Experts of a small language model.
Size: 18 layers, width 128, vocabulary 8192, 33M parameters.
Below are experts of layer 9 (counted from 0) of a mixture-of-experts language model. Rows are named router (the router's row for the expert), gate (a neuron's input weights, with its number), up (a neuron's input weights, with its number), down (a neuron's output weights, with its number) and show model dimensions 0-127. Each number is 500 + 40 x the weight over its row's rms, rounded and kept within 0 to 999. Numbers have three digits each.
Before each expert's rows: a language model's description of what the expert responds to; "comes after" lists some tokens at least twice as common just before its tokens as in all text. This comes from a sample of Wikipedia text that the model never trained on. Tokens count by the router's weight.

# expert 20
What it handles: Capitalized first pieces of longer words, often right after headings or in titles, e.g. Or(ganized), Com(missioner), Auto(nomous), Ex(amination).
comes after: "-", "\n", "==", "===", ":", " ("
router:551466556509544533548496492461529490488450517518476457491480530489510525513476399456517475476454511437437485463454522593502542440496426534459549549516540548490584558419533454543523454512534548576503543520461503508539470462488484507520505527428479542498454500480499538498504541444485456455452432498455495521469474540546496433453457426549494577494487580422540484469476507519473554515528
gate20:469547500504548514493557514440507557530459464457486494529476525463451437530471408463494496534482479518476459441439515437491516423459459486473513473480554457563557579518504464452529448526458526572485550583457509540512526527500525451461494499569463434498450466463539537519416537543427504549504459468483514459521406508511465529413535501570510487514519535548495451461486454465480492523526
up20:495454495490516553447525552411544493549367510491512453511469431519516469532477464460490501535457496554450497478481498532515491444454449508525543529500577423553503512502569512478483448543492543531460411547467469473512590542486536477492519556536551543478469507526512529514522426477554545575556536528486534491518495458446472565487551485528566486519506556481491408453472484489504510466474
down20:605442584509506557530526423506428508513556514487482526486540593484494512416517505563549603509529518494511543534558420434512507461558530515542472518533489465428539494511498428512528505504523490544504569487482555547487476527523481507548461495513517509455544511526463476485516469522482482503504520439496515572519414463524531523512478490543462617571510524527511502477509473567461523495452
gate21:518543558501549498549518456539445518547492471516498475441510509478422508533472477558474492462519510454551496408516592433509449439495418528522529458522517486552567492508524532518496480464556528508545475575540588535522458496528477491488445462557485506523410479468487567454512572538508478526553501498491572521458453496501526548449453490555517490498528426454517514594473519504535555459466
up21:503551531456517496558479487510521487388511479544488572473506517432463508519520463473567449533565499446495535491480517456455481502478435554541535417450536435467514535548540488524471488462541446553463442529458546484504545538540508473491485556553439486538508463470525478423572490506517500480510553500519526603451545509595518527419454528503540501486474464475455489527417492536529518544489
down21:499474504483559502514524462549545487495542537482486421489493486446517467466502442565545545501419459431524445484575544602497474499523550461509488588563528503503549535498404429494522501497543472464560450495509539502558487489440448543444494484522534587481500515502525542490467451536523482541566483531450492443453488528519504576474460548564482503492499541528585464480522540545545511482526
gate22:442466446480464503442391472509560510471489439516452576490508536515543518483440509532502478437545498478473484524529585523450495486525529487372465469517559544550509483479471527521460527509580546479562486486483536481496508441475528499431615479466515500484600534486506467487515427460406538475504475488522530561566530436500517516526480501496504516549469493448519486536533474508487539481472
up22:493487458522473537563503472493483532444508549532492493520486406496566548581505506553566524490487483525511571483438546449530481517512542508490504495488553485549567484432557575522538543438434496539554492462445523414485431479475505498510473473439528485555554503544445518491542525543540487452470524477550457556469490553486449544470482559473522467447577492512506446545561526416532517497455
down22:499518506583439562551491498424573502557513541507535523539564481548513440517462490491521502553526456523450473500499469495530546378456552415483500454477481385425508513547500506538471499488486483560556562445502491522560525437502516521463462488536519490503439542458519575481514475537497510508599505499476481478506471476517510563441535461505500527542543525464520521472528572489524469461442
gate23:478475500513557440500470495516474512482518453544513488473388521522501540484428477494523553582518594470466446445530519492522509522468532519481539500525465496543466502488484567541496537512522440530515536488551545519513510459532475524404536491461440539505450480538495552514449504476457488455511495531528457470409550517554491427423545478461365552510573447495438517491465486527511468515445
up23:545492562471574474424451508506518510550552471521477484486482502483515462417425518531547543611439530520513505513499489574459462503505576483532588522504495495513454464461499527531539541546451539454553527489502449522488464527591499511490545586465488548516505468458506525456483566424488514492553493543488470489476430512518515454533556522543476495516604517426474531480517454465509507437469
down23:520511480497488496489527487503513532605458547512530480544565524558502519608502429508499441476522535551490492567464536467483534529502483506520457540505511504466560563482463551497476474435498576515474490531500507497517500448483513538502513479450523498501513500399519420548489441482505585476548508492551477520509510516372387511494461436528518441538498507541447530571471502419525452507496
gate24:519474560479578489536543476533408511480523481574509520547508544439563447489514568494453461471494508483480475547531454494532528538492561502550497569533518447506535496480554467522489471547509378526478508476504538501536556525478490557538552526494526454499467418420534524571465488525504416511546543508494532408462499479500543438444515480424510529554473498516489530467492500504538598525502
up24:418554500472460482442473523524518516563499531462497464443526460507487486465424461514522476507509479506496527505383533497460498467498509526409503533495559507519445519537483541489382499471495529508574442554483483468458516504575523481457451491508445440514487518516488469500541437490538537508455414515455476565556613495577496557589527508484449495479519485543546491527498531509496451497541
down24:459507436473442486508411483459488519531534505464548486501531518454538517495494470472452477539421481500454490448636568502504504556528505561545531482480469452503539534555525526458443439510508430538526537406527494533577519546518540559455458542548481515485435485488536486508514544450538559526555494539462531501551492538547534424546550483514552525507472471461518497536514493497445462554452
gate25:556494540551506501604510565471475487472518423538521495529449507520463499515467486484504498494553517503523497512472561439445569485503483485486479469506579504463483413535573480466512549527485491512448509510483483466585560415531473544464453473485488456521493523449511550515510545553543532479540464477575537588538501517458509408437612498527471472521482480474480518452523509563544549459556
up25:471501534488476467419442439580523402454467498550427551516481471474534424487488591516542504502496524423496445501501541511515481533465523516515486544395549582457528588481509490509455485498467453489520549475537517443541452491475476527417473436505487502515452461520466452503442535478482451493505462538498544411447512481514452492428481544476470484547449483471540473479535456495532511504485
down25:473512487465517520397476556508468476540498591527462464446429506520541425496475490562435498497500545455527523515562513541476562508472409467518503501545519475511483559441465458514548489555503507562522492518505518504495451559478501533496574516507545513569559493452448513411419532542486480490522543494418579507548529431536480500488467528470533482510522502497515426493508452413438470500524
gate26:454477450510559506567440529461496523460530461566513517424475546460417479475469429547498496505433511509544514409482470533510521506543534486508545585522535498557501475509532444591521478553518519535440521535509455549505545483480509483468534465538432540548467391520467477512510518572470530492455450514514461507419494531528511518503517456479532546385550515467497521493425476503488487530521
up26:469503459485552466572543450477480570448481525551516446473468576409512450528534447578454528520510529517519511450459476539468498504447513511499557612514476522513526493532556480542505510528514497528481512468507429490490552481475531513427580479554490591537501434489522463521523478507500530476449489504512455457423521471483455517507539436449560522436516549467541556543450477562523433488466
down26:484515545469574504503540543441510438519512518455459569471545456518461513504514538507516498535503470540484461520580486498539413510451538489498475503478458507452479501474515399501467507527472507433528513541497493490447410439543532486510532511533502477509596575517528450521485484458533509479564508508477443487633516445427537534556456536489496511563509463473574545554518471471411491475495
gate27:551503586497559451526456557441575408529483491397503527514517564499519566498483515517452519513503526483486425499490514481522514497470482479532499498532500486584489509518447500503485491549539525483462505460494429520590505507476501460518481453526462448502577463560508551494479514454503561527430451611492567476464495520469539546460444484502568529453511491507509514507491559507416417451523
up27:541456524514524504516450459497512527470495528424513538436358485445519541579551466467477494541481477541542467517450579497578481506479497570512542554504461492458561508511537548500425465558486451450505509508502528618446515488480534430466549505540501480515534472589489486543464497529457486457522501511454556533486569504542545513495458461545514522499564495477480510509534521445437466502508
down27:512504495401457562473585490461495524583509574559463478526487486533449470441449531516494504462480501457478535488507477474556550500426517474466497467466529441525557498494498455429562531487478562513462529491407480503488435580517537429478457495469539495420536539585515470430496505554541525474502531453522509416566440475460522476536518542507518475475503454496557494490426496506493490501515
gate28:461517476468594501546554496529483416556525504555526502467491507492406523505516423470581518502567535532552502532538505538457483563450445548464558522496611533529532475523628539533510502485497522554477559477536482498494485503521564512488503485475484480542497446463489481477506444461529529471565476489409528498511492484465525517532460545461423463510441519494528520486564520521498497442434
up28:460555467456551472542481481479514429557468504555470506502497511516481471525501444525531526502498539501578591511481523498511482519548471582468463459433578512500496528479522577447498472504498517539438526520489459503468503504526628506483383491423555457465479434473542503550491443451492469526481423446472512512509502549498512535488471498516428508422434539543531524515514552542547540498466
down28:467477485530548551468489513527562474447472470528546598456505475502490402540435542490533537484468461500478491500495451465561575540503505469463428525579399531477485435474480542559464447486497530449502543502444480478484496530522527468516471498434554512593508520531429434512520492497541445564528531496472505457474476490550480491460514557534506471445512531501508471461523459462589428543474
gate29:526504542487564504481456510477463477422449442530502502473523478537510573505489516489503476491462485490456481562537451540519532516555523507457535512538455489489529526513549515516560504460559488574606563462443516486529459470560440519474510530486432519543531551445574478467492506513495545472502503371455522594538459542502541475505510490468503478480503457483428499461488516460548605411492
up29:529555541468499506591478529493439452504444435564536556458515518463492465530466481514423402502529570497411556464504439420491502481551453451501504486470522551501463441575499440459514497511487506432483487478409519492470489413425554458525563513489474516574505503513488492503534491426516527502462509483534496538585522485490479521526522425485530501455541502483552485463555513502483522484523
down29:491482481522457469599590537490503460483560496486553506496469495534486508479598551462490526498465472541509497482408589530505493538486516471462499487528450539440485537474472510471478539562546577611589587517489485481505557490498491518479493466532575517508474553459449456523451533544505503518558492481489514559395555480479521454487531549485518521486470539455493528543490476531507480428546
gate30:534476448414539482478508551399521575485429442470489528476515567452513504500457506490510502505482487463497527496593503446443514500603544587469465510474453567461530520566474415464469527492508507489482480502488514535476491435512420512415526502486523485506583484489473504545500473476535586488516475483513568562548554527496488521460480494515508496469474463562457532520443502498561508416491
up30:532484498428424525516546510512543513456479479514543517534544502453584516518436437494526495494510533456508532516570476484463528491561467481443477579481479491462552495539503454514434547501500458509488480488522551556477461530499467568499498489558457476529553512544364507455523469550492572521521485540446546505502529507503483525501504467581511461468493457499543584517400435432494552494424
down30:527541520448459540516543525420514535557529427519421547474541526459453509458534545516580477409538489451462498467523515594471506459523529545494443577463513518516533445520503517552519507524479484565566513475546526477498492557488511500465550550571474454483447522488505506508438548474531515519517556542519479566497589472467512531542575500509465584550519537436493494541560485518452511470480
gate31:498535525450457454471493537540530504486482430498545452531474506553505551458536496556548480475492542641514565555511508513520564492468518486508554551473525512467489486505484525481463435457462554513485473466470492521453527491516438614488481516527479437522441537410530525482469499491506524513544483512442517533458432525465485474447524504516395559546519428467512406497516493505516544519579
up31:527479468536496450494506476544531440468498409470501480543473483534505491422491476535543431491483471514517459573520565493578503561418489471461556486494536510429552502460537493536452541505486508549520509474454540497513498514470471588567568521564469484496465555470494456525524444520488489493471445443457531475453419541452430569425486512473467518546497506474531470489487513550583560571507
down31:494545527491506550522521438430433488519468436433504465550484462498505559542466512519442515573508520492471471520547515536456444458493452494489500496568503472433479506424496456555518484438486521484496510520471521570567464434482513527438447508505510590518551577460431527545520584606569502487485503496567446472553555482509490536515485505487452567562531475471531468489458510489493458503469
gate32:446440496527517439517483553507459540474495453508427548417519491474513514466485453421497518478521505525439464456454462491550546475472491517493454480449456502466495456485532503566498537447455518487425460511507541469481529507528487497546494568431534466400539457456441460441506517518577466524478509515516474548550511565562512464519547533580495480466541481580478572578457550499456501445467
up32:485497444457463528524465483492497564486483555556522456605508544513437476525493516589412555490449487528540493568512445480541500535420468533460526489579505535518603549550509474523574442516507528514531511536432479533553506526465445444498526442548553467484500486501523503555505520507487506500512530503497499438492425408492523512515500458408474524517554490526465513423507517530536507448521
down32:527506509527491537545458480460529490532557483511452458467490575518441490511376459404494527530520540441577415525447513514467520506491441547531482496508444511486551482512563535528516451532503542515543552470493444513516521473536519423496551520485489508530576513430492453475561528491482484463405492454512516551588508494485483537568515567539485483457429510517458519460503520519540573465526
gate33:436498591575507469505520548474485460479484476522504484453473400452527611480469464545518568482489505522465512483487484488506527495493492528503495444445507581419535428535447483508478505496454515461548535484503473511529436471534490485510526620491477615567492517467488548489532460525446480571512564446449503563529518490473512463487511489493479474504540502498415541556469526488516478570507
up33:425543454474436512509495518500557457452464447551441566479523408494529515558464481491483554543494512537468412531501481512523548508533435535497502486467466569502493475527467496539532519468423471522532476516415560432489470475478483479562486570465436459497550490523479484511502535521513482491461618505483531551507475558549509448430471512492529584483519494453513523443462555449521467560538
down33:475465517503551526469579491454522482474497517469562447510484593489503552503584495520527512484534544490474526468513567554463468411476522526436536539531506438491501500556554526533519533513529497450443510560532599518526474538486538570531485493505567540512455488484528481487561424544433541479496520527573520491494531519519502496588526480494545474491484469501521522439536436497367484489563
gate34:534484430476552393493479494528565507454457494590475473518486510514444506498494494429474423528471495478507525507606490523501474514458548478390511506460466545553525488573523490424529475532542449440491475499459486465561564533463520503500471497476495549398536529470559519514453469548543544466450495528543461581502528512530502511518584479497475549480483462459474505472524486542545535449494
up34:522431539528464564503531484554473481528573454419482480508513547500513494468527490565548552488531465538537576499420481499453470509530426492578525451503476545434462495505459544547462481437426566481487531500514558515485459442500458522451451467530478436561471424586443534489534498505498496515503524444499504505462544465483526460450429524445498473503461526561488458505496521420477493513427
down34:516470497477441433525455456423466447523459467546536470436479411547541518499511461453519496427469551558503487539509451508488421454546461513516505550512571548526461528521495513540479534579480436556459513519476452533523575504475501535547530573494515488460504492527524526501496475535463520482478518449504532506548490520546511462499467534475444490476631602450471479575483496489491551460545
gate35:416478488506440440517615500543527510496515458512477527526434497564449546518529521446523550499481580419468534513522461489443535526465553524484498489479521573505466559492547482489511564545513502451445515487446490450454489505565442562452473425523452503487539561463460518500485511560469531510519471434511494576520548544539485456494472530506562484457447489550510512511406491493522568514457
up35:589529519519543529489442470502419511537572500467489476466577518450561499528537514510472495494543452566579513487491536511543515578495461519507440532571565451533439501518490540446449445504484509480563455456506493539543540582466523451563502457505521424503526493534563529558536504464523503463444507541505494498422472473473500522529524486505475503531516467437497504461619538514532487520576
down35:494494508544557534517499498519439469525489518464531488462598461518519411473533480500555431505493452552557419493522457544566521536500495545514510458474535501483454577568491501456485457489595492470527547490420475479522503578539498472581491478533492511477471476531462400529550447525471503501461465497535502510442579506508571498499478518549427507505407512441514519473518470504472497431543
gate36:511488488581575475521452487468484447457533518433538551551507469549533522503442494428455512505488529550545535485512542552520464428517511495506544563502535463523515553480491451455541470557474515541559446526469516563488537443489502480580479422438494460477446504539565498432513553503457440500501501554410457524488514514511496556410493498497548497529499548446590497594494486506491469507492
up36:512513526448532462449555575492534502458507465518518500529412522483469465469545510524550459467494473535458547452508504502534581539438517541520538502504586480489547541492457414435437414548454517496495508468479477456472474526514513470529512477507443476531473494534538506530479493469536458545473548463501458383404513518581486493485570498495562549539468450433459478512482516493534524586534
down36:502480559523451548563515464493439564446479507497542539542489521521499545476535577438514462475514485464489537543431477453497575497522462430562463534557456473452505495539506494511509503461610496463510423482479505497476507520489412565555500558498461550507514456477493514480515549480487527521482423534519526546565470413515499556466417475523459455506403507542538486576502497537539496506471